Weights of a small mixture-of-experts language model, trained from scratch on English Wikipedia.
Size: width 320, vocabulary 32000, 90M parameters.
Training: a variant of SOAP for the experts, 219M tokens, 6675 steps.
Below are experts of layer 2 (counted from 0) of a mixture-of-experts language model. Rows are named down (a neuron's output weights, with its number) and show model dimensions 0-159. Each number is 500 + 50 x the weight over its row's rms, rounded and kept within 0 to 999. Numbers have three digits each.
Before each expert's rows: a language model's description of what the expert responds to. This comes from a sample of Wikipedia text that the model never trained on.

# expert 32
What it handles: Decimal points and abbreviations. Decimal points and digits after them in coordinates, temperatures and percentages, plus abbreviation periods as in U.S., Prof., est.
down0:548518554466563412506465548504327431495501420451453578535570545569549511456589473520596556497601503532446509513414480487558466495522522573499567530425475540444490478475540430550427537489501505563518491516461419505495507461572473519564507515397526416576508448491501569475465455457587520497534499538566527488466553568501475485490434475565605541528460423425578615495474494522526445507513434543443525465497541501461521504507520451538597414529538470537463524455546535436528546498514447
down1:552529543463498494464524442482476502477581463528464539547488498465512431577476451422537396508482490508433512496560530520463408633473537455522492478469462417481455434510544473553440551552545501647500574443430476444534488521443523518460565557479467590390549451525480518487509520594486543486494457518446499579455449404548518492468431470528456463510526589429543450569499510525539427538468481485554642476577517575526470461486471486489451563488505383501553501519570361489511547544482540

# expert 0
What it handles: Headings and function words. Section-heading equals signs, articles and prepositions like the, by, with, plus coordinate seconds and infobox field words such as Summer.
down0:538497581525462630512495509471475509518487465488494491542494492466503517485487495503538550383436499497474493490450455457491574561526473526428507485565423455462484617529550500496574521473485449542566502563576559469401537487554588496476341531507489538488472529559549451371435556539492524512487471466487490420525497423524552408570480474542548487527573507579532534465586460503515398504462499547543554570490549546519449521550541451539574485556430500530556477495525389518596523506521469
down1:365467517564477465434529478524400682499470497455492496548512504523530595473365479388367528473484481492462483503452480516467487603505609554510488495521410457581535573470541466452383554519416508463432491500470491428493520512558624532474558608560410498569532480518512514609580430529559485550495565389581433564452517466549486477564535445500438500501444501524454505533460501560525485521472530507529565433495562509549501516499522533505484529483467505462481522586531409462490475432484476

# expert 45
What it handles: Possessive s. The s after an apostrophe in possessives and contractions, such as world's, film's, Don't, plus possessive determiners His, Its, Their, own.
down0:371414508643472482552459531512531420525540543578482512515522528559496531560371448572527497531525577584610497525492465450474560505445436428532486433514501485512470540509545481509501569454612464516523460540532495464559498492537542565519489418465432405487525504506453562462489509447496482521421490626477530552464491527477474587550453452486715567569506508482501480508480452507593544534603427511540432369431487481460461502482473492600518459504498544514451554460548509512560556470560532
down1:521455477525542486495437464473478549527554512505483527520521546468480588414458481425542522533615527433444539491667476439531493487508451517494429478526449519511475479550570547560487499520536423469505469494504496473592388505520443470640477463571546468498518466490484524431477543499559473492584476534594469518445440483523457547542488397532481406529494498457512520416593447423480553467488404596501547497548570497512537511458583564574454467589487498470459494519593463575498512505468476

# expert 8
What it handles: Official titles. Titles of office or rank before a name or "of", as in Secretary of Defense, General Thomas, Mayor of Aigen.
down0:549520506509542539454600425447544504471476495382453443521401509461480459539516412571602453494435415486412537503475573441572459475488455482515486443481487543506482444464479530519420442471570430499432572523506481470487383546476574545455481490469466468452466564475544454530436491486446532442536473500563472512495508511445495470659472471455533508456580455465499436396446455488507536427590546546483579423572476486489502508505456521566581543486644478548488554433560453536428490518480459
down1:432498557433525490467478496533445479425432518508596472416529467393570547543432474516480420392507564506551421535542564480552544476504475466503516511497471485509473565528439498560543525461492511473547491526503490555558574533478465374545459582473532457542414453541562539512450435415517561466571480525449567525412557404558549548455477588563562509565585476430470588564496532424511567392530496508586566475442507477492582475485475595455578588503481448514526478490459566460552521482579528

# expert 55
What it handles: Prepositions after nouns. Prepositions linking a noun or verb to the following phrase, mostly of, plus to, in, for, by, with.
down9:429435561574529494523497543471523472548495515485462482525545566466485496487565516459504544553455514507398558470477501548499495495446527507483485553621559515572460520527493524443512499607584498560446485496534549525519589481550495513467496477355612446475518546513495555592507496530436495475423480556498531446545525403513431538502455493583468510475545482539530535540400450644499550469529443440482467450502541488493521469428519482526411503559515524474557422469378485527571432513454551
down10:420401541531428602480503458496478587449484584487532442524545521499484540469516603458427557520530521497498483594536454564509538469524557504485492604403437447531473441575494481558478538552590546409489542511488511491469482449500485447478641530520532495542492469456478579476515443555538486443502470544366412506449424437586388510509567479514490466469601512499469485505444491470499431544435463560511528466499447601440549424484493535538461480465460445518550473423475494481430449500441540

# expert 31
What it handles: Descriptive noun modifiers. Content words inside noun phrases after of, the or a, often colors, materials and prefixes, such as black, fire, anti-, semi-.
down0:420608501408507487528563507445496425572590484483419595477475529464473449580620511501517580431472508487396555455427478588533498525522484596453494417498506474575551440531470551530599395547497575494539601543545548462443476460417502564551508481438572511473510615590542431509451522455475518459471483516517547478593530552495543450499507465439496528425458415462489617471524492502501429473590446531561450532526389528408543551414530547572429556499558446461505452437518404419533490531494452
down1:451488580492476499527575492542517422517519538499461502429467457496433601497472503643578522475518533485548462500555512454505442527551497503500470575485518529430521428576478543554583554484481517471490437527496497574576484523446450512503505456460478425464435509539498480490466550396513646565597507480479410452534512602484593522490445469472502559545605527516509463566475442594502517448456532541546514487405443471463642547484574421530497508509543460460505436544476396431466451413528436

# expert 12
What it handles: Line ends and fragments. Line breaks, sentence-final periods and table pipes ending list or table rows, plus mid-word pieces of foreign names like corn-ea, san-ctorum.
down0:544614510552599447603492487543490502474560439490535415555463542485467536512479462499533449509504483543467478532556493424461540558526554463441477435411542508477528489440523464521559520483458494524512487534439495438571523456531427536531522493549528513431483402506562498488480527523509527466381406431440460491488440490458533382508550566454460560492440563518497496539507483397458520481430504487447527604447503414469514577558520529473476491607606489420492538513476576631488514529507429
down1:565422456524490450568603510455587448523567437506557498584421558495550438557529476532429414431447522417538504430463489536493500480483503476479441435481559516475520570551547464420496489457560472526428492518594520397525453447513540446577503545599583527506448482462523528576516426506546462604397506407535558365493459580453428549482502451520538434540546536512435480504462484508465522542530479492517492524593485543508548448506486497532352491414472552477566488520568496493520358493502489

# expert 6
What it handles: Country and place names. Names of countries, states and cities, often after a comma or in, such as United States, France, Saskatchewan, Los Angeles.
down9:450484535405601360443560544530558556431404571472600478570493491486518471442508487441482537488479458539531467534515431454460503543549532434573506459521533457484609615550565531389467454505487444529508588472496550517553441526522516457473443520494469508472466467514495514576576505529494486461457551540466423495552505488558516485453511453435467480510531435460487485428446469579429505553480536459540470467492531432463599438563466510430556580514585520528525492574517453520590485479571534
down10:590454516599525541526539468541498479497413459500479543488545512555523516492524539440463559521485518501525438504482480530504556537404597438488496440419493487477431442433527508504492396540529535543590517495446526482548460553502511452585475445489488485461542450534597554529461488478562562457416464565489550588517499569467482546453482508502354422338482514490557445512481423511549439518482526561558503441468449401557595536481518446534513487482459545517554524490465520417471478425450452

# expert 51
What it handles: Prefixes and word starts. Opening pieces of words, especially prefixes like pro, pre, re, inter, ex, and spaces before the next word in titles or species names.
down0:506557455495527478527567526618435468599574555470475628514480594549537506359489487558496532544497505524533485490489516465454579470471521402500566531520561538435589513344557457514487489427461480588448499552491521544570438482501446488511492497511534507510454454494494573596495495407503533620390441481473482537497495549381532492544442443558539540566520524534464467480539428420531482531548496553500568516562434542541532511552484485496601480567535558512479518445488401471550561487449427
down1:544444535624572534555508424437531553479537605490422535507376527437478550546497539548499364507526501541460393453498501543495476500504512560489596449474564562554508559469472449452495533502458464516523487479442522511532490557538498451514490521527488494486451584632552532521483433528532454502472498400488516576505463481468456539538543528520470506496528465498442347519470466519484470530590500632543484515487501482431603451516526530554585551545479505498490478516425530532428507467519509

# expert 57
What it handles: Prepositions and conjunctions. Function words linking clauses, such as in, which, with, that, including, During, After, often after a comma or and.
down9:597523483470506507506451472588553565501400453479515518541490512454556481564487490570469517470539412492549565516322518509504438496543449491497508482472458407504410517519479521532555502583558550533477496557538485479454565489555472429515487469465526556456540503520516531513438582436450483511465490472516505445479561506470564525500577517580532500393470477530550495511519458464441519517475472428504508463556444479429561552508463527489551345563508584545437588505616574517502542533499512
down10:479445569526546371487445485480513493451562457439571531650576462455514423369513453382483587483496453487533567490505574513525421569464498552542499521463484521563543542519493462452510481545485421459637483617520613470556505543572503477520536436428448479477478463498445546484453503516466482439536512571470530535490438508562493510518527489455479603508469438483472500569496463469529553527503493511513452439485457434510480617470512538433488502574501500540547499476440436516437488525493504

# expert 9
What it handles: Nouns after prepositions. Content words right after a preposition, especially -ing gerunds and place names, such as for writing, from China, in thinking.
down0:463480637482502472434509512541512486518516501513537631532427568435417502498510485522495545576484591553456514432479420550502667502531559389452513490381509527453487544487539469476463474414491423512498388485507451501526438469577495540537520571533506476470388439527565539465538442500494529478498515580561559531512557552484457573534496491550522472561579582552484493423479441377530525555507500507516518415515518447629528512486464459499490444552462546467475440586475500566410509479488512
down1:638582512445469540524447444529493543517476509483463518518470504451555519585455519505566462480562545503483607541449458372531452479486481505490459448507406519507534640493419513552506500480479461456460440561409494525507511471536486405478511516409506470470528434523407549490545537540498586489528518507549492434479551477439485521588533555583509542519458458588459475473554536469525504465528513480508507503482450528508449453612422537531470424443521504428500509392495422520426442577551439

# expert 33
What it handles: Sentence ends and sections. Periods and line breaks ending sentences or table rows, section heading markers like "See also ==", and transition words like also, Although, located.
down0:533508498532473506495562511498581618491541477455485509484500533477493421404469501524468571456530557430564528473511505542509531488491541424563492480545528521506498522564504490460486551559562569459528511648396552498579561493567584461428436476496539583505472453456500610488544535534528481491521496472482518485439480472511509470503541556477513527517535494477404443560546557530522475482564461439507481529398473503409572456495530432543502476504499437504489458553565478531505511395520464
down1:593386494511515393519602509566509555553467458554543520466429619522525551489511496482454445498535468536444467484461428557459415519525449383601393530561455516552420483538531542433466440573556509554525463516483497605617604548500488515549581484479518581546437517430579463487489439512557473525526573574511478508524614572536481475527527566477429513542520401516439545485503433447454545471533521426489416439576530482508452489513490456477533428519433475518563526504477553582514538479527530

# expert 53
What it handles: Prepositions after nouns/verbs. Prepositions and linking words midsentence after a noun or participle, such as in, as, on, under, during, including, although.
down9:549478489510538519579476532536502436438507435420515571462523547499383532519518439515450482391381449409507548447470460522489469499426578396517530574502510455538524513451503556544505455593580478557465516485492522508515570527441448570503459483491552572470512446470406462550468559553529495529458572510465435386553574527488473562548477567526424490593531511473436466520531399527399505426501544417576502460440495448481586442490389525488456509461473544503533516479458502455544431545492516
down10:531549491487449488502528556538426440454503535558489557430548471590486524552450462572539488452508480589449451525403522473490508479543575459494363579467552499486447567402543461554453534532540491539481529555479466479530566446608463468487556557570484498482592503594482555488526540353578485528472442469417524550535435451504435486486416486479554424505508385573515500576528529495502521462497496460492510515475551479479492448515452454460457603418571479471525504564501446586475504497470476